{
  "n_layer": 14,
  "d_model": 320,
  "n_experts": 128,
  "experts_per_token": 4,
  "d_expert": 80,
  "d_shared_expert": 192,
  "activation": "squared_relu",
  "moe_layers": [0, 2, 4, 6, 8, 10, 12],
  "router_score": "sigmoid",
  "normalize_top_k": false,
  "routed_scale": 1.0,
  "balance_loss": 0.0184,
  "balance_bias": false,
  "init_std_router": 0.0262,
  "lr_router": 0.000615,
  "vocab_size": 16384,
  "norm": "rmsnorm",
  "norm_eps": 1e-05,
  "tie_embeddings": false,
  "optimizer": "soap_variant",
  "lr": 0.00468,
  "beta1": 0.95,
  "beta2": 0.95,
  "batch_tokens": 131072,
  "seq_len": 1536,
  "train_tokens": 637200000,
  "steps": 4862,
  "dataset": "wikipedia_en"
}
Below are experts of layer 6 (counted from 0) of a mixture-of-experts language model. Rows are named router (the router's row for the expert), up (a neuron's input weights, with its number) and show model dimensions 0-79. Each number is 128 + 24 x the weight over its row's rms, rounded and kept within 0 to 255. Numbers have three digits each.
After each expert's rows: "mostly gets" lists some tokens that are sent to it at least half of the time. This comes from a sample of Wikipedia text that the model never trained on.

# expert 54
router:130142093103131105173143106132129123111099150109156098126139097173128150175123173139130131130130124138140148150161142124110127130147106124122129168151123138167111115113141126180132122147149129125101140135138152080146136130189188163175096124
up0:109104153135117092113148144122105119107153129107098114150096091112117155149102061114144126131127116134144130128141130148129112134142065124101144133096116124083142111127120129135163135116099121149149167132143171128157127098155172121145098128
up1:114135125098137136140135133137135120127143114131145138131135148160134116141107179152125138132094108089179093109133108182110144115087083137137095136168103108105122127138090154165102082129175133109147129137143113090110097129149110120140147117
up2:134146077125157119152126118139146130091124118121117140140153099136091149155150108103139109108102139161141160124135103100168133113147152136120102142103111121082126124147123077116135101108108100158118145112107114099151129122154118083067089123
up3:128152106095125155177163164121149092140111121102133108155183125161136125144169155113122110116108104122094131142137127127094132114100153143130142160140170121114063111139142108120163166152132135158111146166125133117149116117118086153157141117
up4:157117114124105109129126126144155145088152130114148080182151131148122140129139133135129111147172168099127148118132096161164139104102110105140098088100149163126158140108104134146161168118158161160102138127129137140145138132148108163125130133
up5:130129121113154144151112157123148076138142150113138142104147150147134136159109141116082125121090108160155162167128135098169127082161122120122128101144106120133108093108111128136150120178087131148083118161141139136145097141152156131153109137
up6:101090099070111131142131159111136136127110120099173098127146144111119099148128159149141107124098133134139129116114122131140122152141097110074132157131121144133121079140152110182140139118115091120104136124143147118115153143096140159172128092
up7:131153111129102114090125099118113145097120156156123141141139160085108143132096170068127123143124113148148137116156081139081120175100121157154147115101152078161132107123160151136120176081094143126127142120141167139164118168143119160115100135
up8:138169107139151151122123122106110114123151122139096138109165089157182113106120124140091144105114142098152107095154153143110150097171092185088151147142121109124117149132115151145114119144141147093086095089166168088097095087117121157130148184
up9:093133114147154100132131130148112171075113141130138122103107130120103066186102141110162149123174114142121121122116122181107141138141129151087146118165116095079122119162130146189100139114167104115149117163131122091124119110126156119111090128
up10:114133191115110097118159151160101143142130122134157142141136100111087140130095105142122159155140127095150132123077142120091130153100128159149117144092154142165141130131078132125109156148120170151130097101107094092112127127111064151146138145
up11:111082107096174138134156124134174094104126123128128133131109092147142116163131141117064141127123088113099109113157146100110159141135161150123107121167124112116140103159133110121149144169141119103120100100139098157126128133110173131174105081
mostly gets: " gu", " pr", " sal", " cal", " t", " fac"

# expert 85
router:139127115115114081149176125129122113068120128117103163110152141167123102127137174133155144126123147090162129135146118121107113117119095159086143153138125153114151128160165106135088099169122175142142144114135114083148091128093114142150111135
up5:159135106121066091157117142135128114138148137116131140079136125125107139127088137091116148112123085119129118157125128123148134138131070096101169159147178086144128145145146170126085109100129121122118147106093110115128166085097126076112122127
up6:189156124121111153143131126134110110120132097103182136134132069149139107132096152104106145144132173115153118131142162106118121167096133085147144158126117128095081134136130169132103115111128144119142128110135146134111172110090126101101119120
up7:100159087104112113168105154132194147112133150105140119104117106137123161084120103138126148105118142114105163132147114118130106127111111103161162105145167169131081145089139124135124086145153109127140087122135119114085148143109127156179121105
up8:098180122156084147127132122097115101119132150135115119120078120149137141110151138081144168126130100101139143135137150097151150140086094161103126108143175111097131141128111123132143151143141164114183138121134127100139165168087106141187165113
up9:124089087070093127158081106137122175133164144085116135145116151142164093131105173098131095139150086108109159127157127120127133133099135127100122122135142139120154139144121138139095156088148120123137116150146144109108079122138169134132130116
up10:151143138085108135140091082085119139079122137122137114129096137144133146124157163204095155124129129120122085123116122105092138117099107150119106156115148111172141095150166072141097137158157118188111145132144131132129118086154114123133111136
up11:112150116118102137123131146107096151104091110127117134099146147147107100088101189173115101110122118178101050092128113119123130088110075118111147155082130141145131132122138124124182146140083122127180106125170133101113147125141101124084138101
up12:126160115117143153117142146153114133136101088140108147127124151148114102158120158119123170119151154141156137132174117077116133147091162182108131113160056094133115112153105150155089109104128111149139106126124109149116140129114145142134141145
up13:114093100154123112116122138115115109174173107132167166135152122114130109131146140125152103129136136114079103114158150149141112133134136162135105170130145142161107109173139073131087132145113146112077141110130125106118162103126128086156122114
up14:132188129151143116122096159150154111081095090114126115116150165078093145121177119115097102128096116164089120125158077151120135129136110185075112127120094121093137121162125108110154146130130102081112123135124116096092118091102165132127123104
up15:120098101112125108164116172089160105116134183149136152101148151118118142098138153149075115128125112168139143119119130114103170147061119086070108165142107116116148104114159142152122093114125111143071145145133106090104176097093083133105097137
up16:098123156130134119129163112156116136113112086137117148157123123106134165113133126146126134126146127086089149085206124130162142081119165148090139125112128106147174134124118140117088126149117148130078133130107112113106110168150173131163106077
mostly gets: "/", "&", "–", " 1/", "−", "+"

# expert 46
router:112117110091146122105148124111130146085100125114143090115118123099125132120107129151127134093140125152123118124160158151133117161112142152154110162162138111136135115110124096129096133112119128130134130123170164118119133128119195124152103094
up0:112163095118128127102155103145176109141152120108108063156093129141150171115106131102106081132143120147164133134150143101131108121144101152110134130182104102134160149108138100152120088157134131133128093152156108130150108109121150121144166094
up1:140143096078117115110129120108115117140118126118124132094105119135076071106082110156136152141111137142140096146116175115148123182162165144122142136162139154140181133139127121175084116134160114139114131118160115159086109152104122171137138113
up2:124134140137110150120184099145162138109147144150082112136140131138140111105096126167153105148117095149100168140151160092135158123135093103136119112172172124147109154139095127140082119160124140103126110106104165124106162118147198141102131111
up3:125090107125101124110146128131107137130163134156086162132177147111114160121125176156089086123083103123143131133138110114196156113137104124141164137153103120134105125115128135127107094120156153086134121146131129112150120144121147136114084143
up4:148137065158138160079146111131155140154079120117158129125090101088149133130111186128096128135159150161151083134131112120163098132097146124088107161124112159074143105124116151134122139096113169120141105122128097130118120147112168125167124122
up5:160119114093128138102165130134119101165141137144153132138172115124102136121111146115124092147124088111105117115137148150140133134127121175159158166109082131088130095148098109121152124127152136127114151133140140112129079094127164139126086130
up6:121109164076128133145092134119138104098117135130149107138116074115145139127161147124102110125108144140062089133101128090157178158107133126132134155111088117141083139133131112079076110102092116097138097141141132131150097127163150118147112117
up7:134136151083126100126142124141186088101113103107152147086158102133143107159064141105137157151146123134142125135169107139133119158141129162133100098101151155141131096109151131139109134143093147127156118136104123145137108127141167128119129152
up8:092148111111141137128115170117125169110117118099140114141179090153152136122136141109085128122111132110140119127130164113127145115168114133103137116131124141147109112134128159143135173110159092122122133118134120071149095119090167113123108115
up9:122136140142151126160143140145103095111130126125146101092118093138149154121129118130088124138130130160148179132157105136127137162146108203105122133158119099096166086095095123151148133108094120179139144134125166081093102158112166145172128180
up10:146123113103139100118138112077123145162145118135134149132130155119139131156114090138139127147098127143146150099159078144113140117125126161111117099158105117144123121107136109135126136123127144099157132119168153187117132105138159118140113171
up11:103115120106117165109141118141111160103075146136082135148091108153143133087092175170143119106171084111133063102173157077153104118153125154105140151160145145153125110114094128128095078121143125124123164172168117147175181137093168150109155131
mostly gets: "-w", "w", "-W", "ew", " \"W", " Comp"

# expert 53
router:122158135066121129148140070136090126123100147135127087124143111162146126135145113124117169089118103118137104149114196137087123136112136147110154141137167137116118097122221124136118097171145187120113150101153156095169092173086142138140068136
up0:134129123151139124103157116116141117134171171133130121109101132132105204154111139069097108138186165113110119116117121162108144079141136127137137136188078135130119153105130120154119111142150103132101098134103139151121129128076100115116131138
up1:114126119150168144140105118096100147118127083109174131115168133121118118141158120131158150162159136124161140112098121147108085069139164114085133121149158146103117108119167073129122161121140127138142110101124122166150078151082133097133106121
up2:118170147114130117107117102132121143159088165172137099167152123149157096141089109118145147104114139142138145129112123141128058150160142137129148132084162118152145165163146095157159127091106098109125130132139089127141120115153166122148139134
up3:134140152126172087138096107141110155146142137146136143105143119142090104108114169071128143155144130141162118106123105131102111138144124157130131120142144124146159140117107140138128150095139142093083116093144148171145117106127115082123168095
up4:134102088097149136112176124146133170117132125120116139107151146113147120134135122148127109142139195176151119101121107185104162126097115089114135096126104157084159090170143097117128121101154139138108091107125117143143148113125151140115105127
up5:147122103170194138115162092127147081157130141141144130111111113153130105129143137081114079142145103145138138144134104121136149110118141095084134136145134107116139130128192129098138155112161133155129080145127143127124113138182116122177128102
up6:108132146113095108129152150131160131100150093122126141131149128125109141143137097109074147109103143169084103126121119128140155112109119094130132151176141102123118114118143137110056157114133145154122151127115104078124135161087142113133137163
up7:120147129109107058145146096120073181125141115161174145152138134164133109146104108197108125156111137065131121097143125123132127093111111115129111101151096107140098165138149146099118135098211113123147172110122111124142147158139139164148089147
up8:144109139124111134138124148136120107134142119143161131103145107135090090133119133114081169168086125123056134097158163108088130125129204140128128121134118128139135138129128124123124143121114096095155121132091111147101128136124074064144133158
up9:109156111107133100163165096137131121107097105129142123118132142139137123149139095095103111104111102133135138114097121138174125152121131086083126088170131117090130166167103161169122101112134127126131113130147118135107126172171082124153146123
up10:161124135100125111144140109116127126115102073164154099121128142094110114164178128122099123137128091120114163148085142139121147119095104119155154154134116087116126105115164133124124114155133106138140105148112115134161156100129203148127111147
up11:142091166168148130094135125092146148108155178106094102142155124095133091187156096145115111104172115089122120161119131137138115142077092093154087147103130096173128116167125108145109105118148150116115131063092149120123155123129116164178133145
mostly gets: " the", "The", " \"the", " The"

# expert 100
router:122101134100133139132127056108091115093121135115114142106140144097139151113120127148153150101159140084136101133139181135076115104095085149152173141131149108119142122138171081161150159133100113105146135118152121127128142144103150160110134085
up0:087105144081114138173133141127117174122124121126135127099092121117111170181179130161133147158125163140112154152108080166116181104114125138165118158134119099142147132142127129146142160173117174086153144169175132125136128123079100122152150062
up1:124096134141110129094110111139115122143145151124108124103128155097133145146138154112116133175124152167150117110132160102103157121139140112106125129163121135113112099153126117145121133141143102167102138134127123119152125143147079140130137143
up2:145098126125105132143137118120119156121135118181127150095108121115143100143152132151130162112063101067089149122167174094157153092167069131127106119182114143109136113140157120112139148094137162102172116141142123128100135144120144163149103129
up3:138144125159083122109134144098100119098121147085122130081114153124140132157110143137133119147120142123125086157116131128121141087143134123121158151077124174154124109103131134120093130152145112114109110121096122149120115136142118160138142152
up4:112141116105140127109163123128123136135116099131151145126117106136200125089099141130131065150132147146166120108153121126141105108115099118136106153114094130144177138116145143122146102135099140159149097126148145143104126128086083125160142105
up5:120087137150117086125132134160093154138136113110170167093176130124137138101109119109130141093139164097120148148106130110141071117101116170081165149163112110125129159123122129110147120127128146109097085112168095124125135121116166141138136133
up6:132120134101174137149121133133091117146110116114135110139147172118088083110140170129106127133133111105111151125111157124128170129157137144118190142150131101147148134120127133113145146140088130155137078122126177132155104083092153177110135142
up7:146135119132145117112128116110118108149114123119136144127142139087127110150143132146138080119174118148116133092188106143131141117100132148107142116154129116123145127123142117123127089126116137173095131109118128112122152126176101112155144105
up8:144121158139127138123126112125078111139112119121126111140161104121096123140125173139127142095172150169118067115083127119140119123164176124155140109182172122145186115112102116165134141101159146126142127109084148160169110139110096112105118086
up9:134143094114104122171160091147126124106140120108108159081109110128139136130127137132151128143134152148118066158107097105134109136099145124115150107124142110171168147163119134091101087141108119103154170143112149118150136175122157159143104122
up10:098140159099097134140143110115157148117074169167137123131092146093107155144148076155151110117096151100140151075134097106131155127109168163064123126076089139115143135142111107151132170123116153127122131150130146092139143112119127144106097108
up11:118105188160149134141180107104116120107083157123148154113105088108138148101151107167110148141121167168135159115159134116135120091122147174138161138134148091106114138104128087130134180092138126085149140158147141124122138125123100147119137120
mostly gets: " Education:", " attended", " (a", " (the", " (now", " College,"

# expert 57
router:135129114117116106128147100111131122122143171111138091086121127139148155146128120157131114148134143077144083138165151136091132121102108143129129137177088138103170125105144120139142126165134113126109147125162130091139155137140125152133111137
up0:134118149085176136133122112129136166109111129139091077149093153142078114135076132117152089122113092086120105115150130109159118116116133134075131143147089091150148108108090125122114109119097138146103146131122137142136167152122142149133119124
up1:129165151094139114131093130161085142099133156162113097135149100140194122124147151118131115101141128103145132128150138107117107131146139150162104102123125119092126147140067122065100157111097123150123150132103145150134156127083131148131043124
up2:130125131128097084140115067146099112128125128110104119169164099128112135148124095181202118110096115121137145106145127165129185125156119177115134115141099139128077102104105114076103118119162134162105122139134140105101078118170098136138099088
up3:132182117088120115117105145161158149118096145108137078111117088131156152168110103126153150130125171146111148133134177081111126158127107097135137101137113126124126137141130120114124175136129099133129147111110126130090136110154071165156130166
up4:105122101133131103063125143122110153115105126131166129147140134103097106101108135135146174128139071122155129073145150137128112160140108141129097099146107165150183129137123082133138112107144063148138076130141139097176085111124111114147099131
up5:145119137113140099150106164175106170145124128107116169111139112142175130128152101113178087135147149135086106161119158118131150140101163134151116183098121142180132135132109138101163140102109156158110124124169127150091151162105127140127114172
up6:121137075096116101127166132169135113126119108118141096096123108136135122105137102136165151117124099107144128104118129120075131164130141128119143162120106132142110110151120112139107161117158121151165177132105138102126138114139129106130101124
up7:109166094125136130135090102113126108132136140136140150120116075119130154134129110161079126137071175112107088149159162109122132117164148134155118111176086132139140119109129129137105192138085126117074131154138161128114101135096118124168114142
up8:147177144147148157102147111114119105122146151139159104115109126172129191146151158166127134127135138149177144157142139137118143128127122159144105125131143152115105103092139156190152107153135081107090138108130142121106148147142177116118127150
up9:110172115128130126174142131129118085116100107103108112117135124128158096126086131134148139155109118101087131136117124113116127112161130082089185105158115132158167147132108129124135164158153124175114113090144113123139170118105130120173118116
up10:142087102082156143121137125071114144145141088151167097093149103122116112150130128167108124113129126135104128135138145113159106110116146153156134121114105151121191115136102121133142118161174131138170085107118076133085103115171123181147114126
up11:103109120129109164143144085150145159106092148155139138137177137167141123099130141130121145111126134144121140095140117144179132115114117111179149153120104126100141111170080110103161079119121118132145108128148128110145118132158088136083093140
mostly gets: " Gw", " R", " L", " N", " Ep", " San"

# expert 113
router:109149114123113135144124082142111126138119130103158109134146156118088138129163165148114141138107144087162089153134106116149114129119096188119178163148124167137131113134144121155100095113119152103127162112138146146153139156119103143157147136
up0:147085144138110115103145130119151126134113143076145096137140173159140085118158135123068122107152099123107119151130136156166083089145106093116158133140146122151127120156114145138142070135079105096136128125125099186124105097126132123173152122
up1:139104121133117126175141098102109128155127116123117114104146153131139149142144114146121121084145112086123141162120129113150132124125112157126115147189124115123144142114135083149146119110123120143094097114132163109117158144164096132083159167
up2:136110144126168122107120122118112131131106145140142096134154119137097158137128135144123149112094125071149130118177120133125133163149142152148141098152138092120113090135128118088109113099105130128116156105116137146139125114123117161167152146
up3:128120125132128156156081124128122100144110126109158142112150144084113168125144133097156104137115083106098122160154135105112127152088149125145130088109178122109115118103151153126165094121101138138136137118110121148126154118164120097124125111
up4:123112111126140140132133129121135124104112162127144136113103085113074126134166140118113106172119121155158105139095083146166121133115135105135192177134137162118134105087143097164115100114192103178105133110161125100143154133186106109159128138
up5:158149095147134102147128110146136094139151115113150143131098164136084131111109157127119117136118125145143095145121128117101149096146139152125103156096143117126155131109144128131130140110087153113111127144098175164169113152044141102138125116
up6:114118103092084085148101112088128123123146127111107140146127144141130112183152118096097095119090084137136090145153101134162115128063107124105138095156147140116131132142126125189156120102104149097133074150144162142137103117142128164152166116
up7:098165116152110060137139134132101100131112157118143127118143159133109122126139122126189083098138144129129106154107108134150135112068150168127132134165129153174125119079118148159133114120121159109117142126149145168098134143117125153124126131
up8:131161111132128128128164130148109147110138131134130114125133129101088122152116152130069116119108126140144144097169136103155128140147146130117165150102058157093128113076141121124079108119148121145084131137108144079125123152167145148150148145
up9:109152147123111097108113127114146141175116123147134129141152117108132134120132146146138128142117135154109101120123147131115100113195124141087174149167102138113118132110124125145151080120158138124140104096165121208123112137141109104149156105
up10:169163162101113098118107163139093139155117102132146149155156127152095104159136094115150140155086129107151153124115146163149119098122137117159119152111074121151108155111087091116128093116141103130125128133141151128144130147094136158129146117
up11:132128135128133095092146151163100113138126181112121112139173101107134136130132122141121113156102125093095129130086144107163153093117137128112142083130163170102121113159143101122102092124116139096138130106151162123160174152118102154141132160
mostly gets: " high", " small", " High", " large", " strong", " good"

# expert 10
router:127123132099114158172125107129127124151102135133092118116137122125153128130142110135134175158134144108108132134128138136109126112121114140136111118127133092106181130139157153136123099165142135126100122121160140127141130113103148184140113112
up0:089130126094156114138194125122131121155131159144187138110110127136126175108091146176134147107103170153145143102160139116113141091119124141117149133117136115144138186158145132153153093139122130129167136123119108119170128138120121173154141103
up1:155100172106120102142132094129075114128138153171153151149118118156148105143152111126131114156106123138147150160127117130127123145118121134109112119120144086157127117103142152175159118118154120144097111138138182135113157112172138161097128125
up2:132122120136137177149127117127118117144113160132155125148125135111144142158127117159181122126087112132127124116163122057149131135141097122126106106127157117075112099101121147148151097118113134157124126129106126106145129159154127150135162131
up3:105140087116120121122116127133063107173108123122109127151120147118145131148125060123102137129133143101135117113101116190100134134131099122110154138114146151116157144178121123117149146126115102106185133116127119142136110114122138131123132177
up4:077143118132107141104157110122106134143134167143105087121109118103142111135155139131112164156145136125125156130113139140146103122098112112149161105144137086127144141154191107161110119135157126144142173097175103110129168105118145160140109123
up5:111114121116085141166122075128138124133086129122128139108123107140117160126090144139140161095148164143125170111175136164163137130125128166132105145134073116138185124115181164134128124137116132136116130076137138142132150110155132108087097117
up6:172120115137143102135125139132099108150114172117139139137188100116119115115131114130122096158135180144154133154121145129132153126140115145112147184128155148117154121141150120112134134157139108111114124109197146135144108119122142155134135127
up7:173142126135139123170087145142096136162112087133133112150111139116136135157097116109131124145145143139137109107095125143156154108150144139107133136118137140140151107114191134174143200160180163169140124114165111148114099151108101141135096174
up8:154128176097154141108168197106119128131144098158077117068150142190156058107156120130130121107123146093105133139098162114134122125120097138151115121126117117092117123096124108106136091139115144132101141119124080124182121132145126126137118096
up9:158130075117125124150148146135110118152081169114114122121166106107121124124137124168134168182133172087105118083133144115161097137159113112117147100106113139170099106160112126131083134136136193115170164111131148130157108155161135177151117119
up10:130158111135128109104093124145128150098097102108124129119169122120146130137093128087151161100107125159119117117112157166141099140149139148139141150114101104133102159122108075106140161132133104083191165121105108155148136095128127143133113127
up11:137165170104112101152115123134142126137145141132125137098132113150141106129123148129135152141122170171050116133131115150121118132131088151132077154110139152131129081147135103106080165149084132134148087114138111105105154154151116154124107102
mostly gets: " other", "ub", "Other", " Other", " fellow", " Chief"

# expert 114
router:125135120116127127115116135126131121097147133100139115133128174092111154132129158125160147105101122144164109140141142124118136138116130180088140161140136122115135131102185093127142123130141102087109184130113160140178168125119109172156129141
up0:132114100152129121110133144124115128129141170127144144143140121116132115133129136117159090142084157116131131120150144118105118101125129146090129154081105079126088085105158131158142120154115089115156146153106093094142126094170075102163144146
up1:129094128146126132106152149161123108124106119149152075136097147103142190107134116119158110096092123134141162142124121160137134140111086092117137098125125140122155118149123139119138131142106098118145153100154100083123126127090155214153164104
up2:117132132144078081150104144124148112150126133161132102085104121143125113107172137158088117128158116148184150157131146099151135138113136095129133127186139109140098091084152137127132159104122107103118136133112153151132091127162130122100148073
up3:156141176178115064139093148110134115115152129109114126167132117134150156126111124165124152120098148137129139131114177156113158160137127142153120138146084098115144099127090087175123115118149127072158191122088117110146124153119085091184159137
up4:122104106132124127148136128114134106158118108104118117138135129114137167120104136080098143133103154132131115093115143111122152099143143143108131126108116140106137158125150097127132131128129129090161149128099099182089089143163114176148145129
up5:094104115110153158131138136133094124112133122162123094151105135124131132140099110145117128150114131112107078114070139123140113141111162156105127131141109135137153134133125137095127093169089122128121143120080108159079166154157145171159110141
up6:102091134166130080133107128101134167125093118149061148170168121129149150158159119149139130116144131132116189129113132118127106163174160147145154160143101102117126114137067151132127156164159149109128155128146079120113117139115128124151117143
up7:053152155109085148165126173110167128129150180128155137089100141116129108142156140099147155088119119104162136117137069112141117108103114158140101134110170157159128156092123076120178116123071124155116132138108116133160141147115141143137149139
up8:107155143075118132118135162140088137111096124137156106119140132141149157124114139128159144149101149165150161106120143170114091125180152129123095130163117113147152145138179110103128126109110110150124113103134196129160173107127104126175115126
up9:160143178161129117118093118149087154133104115123109098172122132113124111154147104111144123163114161122135125131149139157140108116104130072079153111173117176138143131134131107145145117103147123108079145110107130150120125116130131157166152123
up10:110161125122118114101108152121116151158142153141105144119159119150151066098138121144086147085094164134157098134131122130151121104134110140078163170180093125139143124133129130166102129140145087105122149128143136128164106165143096092121117143
up11:122130133124128121158121118100105164124103164126117182086103135134121130136093122104124149080168096147106111097128108142125143134158107164103142153150106159094124125141170127089157142127113093114120090127182127073150109101150124160112138125
mostly gets: "ated", "ed", "ted", "ined", "ved", " raised"

# expert 88
router:147153146099101159107136129135118120095114112154158111093135141125155144129152151156098109086150133100154100149150142146087131149124104145084142162118121115082111158129098124139107126153130146111179165117169140095129114063106104115181094133
up5:160162132097103152157145128134187104082124150146147132095140142124153111124126117134171135152171191122129139125120148175084129116124113093124120097140119127105098137135108109131138087129117130145134193137108166127121136107172163165178112113
up6:110139136088085093112115122108091176149142115103137132102136105152071148093157111103108108139124120135152141104108098149168152111139126126096150154133151151158154109171162089141147131090134144108169129147137121133147144157120101133135106136
up7:161098128130107072064154135141178142127123158110145131127090156125130162113105104131131147153133112079151117114157147131150155124167079160142154145098122135160088188120150140116174083164087159103156128143140140149138126121069109125128108105
up8:132130111123122142086148133139139131161122123124131086135162151147108150111097145120124107169148114112139128141126086156116169150126167119113148147077103123112128150134082139149123152140162089107124145076176136127155179109147128117173093138
up9:140130109116084153178128117092108147107090138126139171135098175124171189134130122103124097118162115094140140130136153141139134080111123173131190170124079144087129115121123130096136130106116136093095150139132103122112096136157118141149116134
up10:117110121087133176166160118120129119146134174130119053097113157126127128153139117108090095107151143128164107118157168100099133145079101102101190107134147103096096143172106125108162134135150120133167121167165106100097110124140124154129144127
up11:138150151099122085127154116122134135117138126178156182124132108166108092144097145091146128165157131101147134099141172118137083126118182108137136135094118081116133122088097142136101130130151156100153129132173133125143135138079133107126116073
up12:132183152107120150152143114113166123119108072157125068119146109138138129144126150133101163114144130139111087130122112137116120173139143182139157093184123118100109133100114132139061158119111127153158140170135113123109192145126147080137105137
up13:139134089125133107138116172086126110114111128100146111135141091166121154137124118185103078112126161113134117124119092129116118137111095125118153148150116094129116133106130131149156058138138134127148136098132127083122149132144162115133135156
up14:155143108143088101122146141156127096115128116171102195137146156140164130106160124153116100119102101109145087119157102098125129102129114160069175119111131111108114149143129112100124159158173152143149129127116137136095143166109132154126137088
up15:124139181125048120144139160107116130109138117106145106145079128161147144172125123136144129118120125107085112137146132203107091113119129151110139153079088124112131178135144155133101133119149146129160130148108135118104137064133122111117094167
up16:077139114106108125156170112107138124122157136128143125104113123142131157101145133126132122139123134118142120132168097104122091154118099172107120108104134132068130135128169128126128115137125119105207109123103102135138101118135089092178112096
mostly gets: "i-", "-f", "-F", " anti-", "-T", " non-"

# expert 110
router:129160105081090148133127097153096112115120152131103093143141064136129123125141129156158160113126144134116110162137162158063122163124129134069161155144182151093142161128179123103132112141135130096098151098162153133183138138115108143112083110
up0:130134159120160122135135105140136152140118104140127142136148123147157157128172122140110111110119203129107103136171139131101160155138132136111115104136140159068162116118126144104146115163128119171082128137107108150133141150123132155140129133
up1:122078138111168142117081137140152128146125166110084127161139168124122068173135118146121131148119134140131124127148132117069128188162150119119156096125167156097094136121095149118151076133120139104119104116172118124178091154139122128130132116
up2:114118134123103112118125151111119126134085185143109073159183135090161113120111115142118120090109121145138091103140169158110158141081109117169148169139094122118095084148148123171128116163145106097109129152146148117093112073144096127137114151
up3:116136130128088134164154127152084122129104141131121098089112131164108157145103146185144166155131114165136137122108171097144123115140149160120158137136133148151112107141152157136110116121165120159107113098154121134170105139155086124119104070
up4:139090122100134150118162109148106085148144147179171144107135139145102130168139146166171111134131132108112171170115172111140077120074099094077134086140144153115124154149111131101144108124172137154140163162091166094140121186129088119125159124
up5:103144164155113097112110134097110135114113156127126126132133091125176145116134105102121119131133174131150162116132127137127154119100136124118126104124126116103112140120104107153121109154133105119089126101143193095151119139125122111140101122
up6:121099148130111146113151103108152150091129123086127121132153129082108141107131119165115148148105116130119151165099122092120081103161135115088161123102148153166097130144137111113156145107127176107091124119106183144100106114121135141136122142
up7:095129160183132139146111154143088124130132174111116111132110114148108153128102152143136167106172139129108173123093118117106128139134153128145121110131091117163140119098150116128127097168120142115141187140158139129153114167110114130110135078
up8:103135156078117175167153136136133135135112130153141078096148132105145107123134154148150153122128157113115102130103092100092132142132103119072090149118179163144179101134101137109147149158073113127132156128132107133163123123132095122074077099
up9:080158130097140150114155154161121130143156145102112102105127143152137122149090132175121130138110142087105104157104092150113124142157148109131109077137164126152115090169111113123121113128133141147167158106118117119127127116078117124146121095
up10:161105132140158131111100136151117134112171131126109149080133094134167096136121186140173147108096142125081070155155145168113101130100129129135151146091143090147125128165104112117156109185149128116124130110136136161102187080145118127114132145
up11:104151117148079129129097116144110133100120158132117089142135122131140130135115136163103098096112097153137129111087123116048130142120144135118167169117127124107129176096149125140133141130134154110147094129134142146160122115120117157148153173
mostly gets: "The", " The", " These", " Its", " His", " This"

# expert 103
router:128157088113117139150138133122114085131109138122130074112122060124155110137155115139145116126142114110157069168129122158140121106148094140062161153104108108117120122120125122102149141130162152121144126088139078122159137132088155139164115139
up0:180122119134111161182091127112098116134147149126125129093153103135136140091108114102157136133112114111108120127102121137104120113148097095135129135130124139141105142080114155090156137096140132138110115100132118096166138140141147093115134147
up1:127152089124103112153132093162122153171181126140176128130129131151124111136149148155169130070147095133083078140134139065109107127128148124099084146110163128141127131132116151078095100136116201092123115071087143139126135126126132125155098108
up2:141131117140148082163132129140112117143161144098136094133111120111130131158161076091133149080116125134137126097130137104159130089151073141113142151123152106122153111149100119125153126133110129092136116087120137143104118140152105113174112159
up3:156142125117079131150157107160121106145119114131131121122101136120102129135133143137117129138117123176120158143125108148142090112148122131123126087114137167147100129151117114105100103120133139150122138107130114120100089122104163199136144117
up4:134160089134078116153113124138131140119152150092109103098147100100115190083198108147136112096114154119124064148085141173090122096098163152057088125121140089097133163162144149097128136096128117120145135101130107155123161147094121144130132137
up5:118112122140128120199125163125124126108134157145134166145145114178144118125090118140166144103142130132110086134127148131100108087144064122175177165122127171113100119131135152131092113138139096148096120075163097127131148144110134112147115140
up6:117137117126132147168156124145167131089066164139139127124140116159160119120141137180118107112156097076097108141132142158174129099120124129114097089152137142075137160157099157113151117099147161156181138083141141135153136138105105171123116141
up7:156142131150122157131129134117119114175100105139129129118114113118171151149083145156143167117123142081110073146148123137119124139139127180108149143099113158113128135145141151079116144125116096083126142143132151096168127144132080119150132154
up8:110136128136128114150143127149133132160136120098139130083115086140123100131141127153167116123142100147145117113155143094109152113123141120140144168157133131065097140159131110134121146118137119123133130132142108112147135163137128104136153123
up9:124122131128105164162161176138148112164121128113159095128137150128165153173113126124117128152154141134128056134175142127141113143091084148121134145170166130149071120131102124159136159116120085083098121144172115094162135137171151132108140122
up10:069094136089101132141124147148137121127130153100128118100125113154143101119107105131086110129119123110169117131132168127137154137121149097132157134141128131140156082153106119112092069129116117138123129118121068117114143151166166128123107094
up11:120128170108136136100151105137109106139130126127166095108092117128113145134111124135186136113084137143110114143132146134153107145135114148088129126146129110138094116124138158125148135077133105147151151119143175146137132151112129098090154096
mostly gets: " that", " because", " free", " Sheet", " main", " double"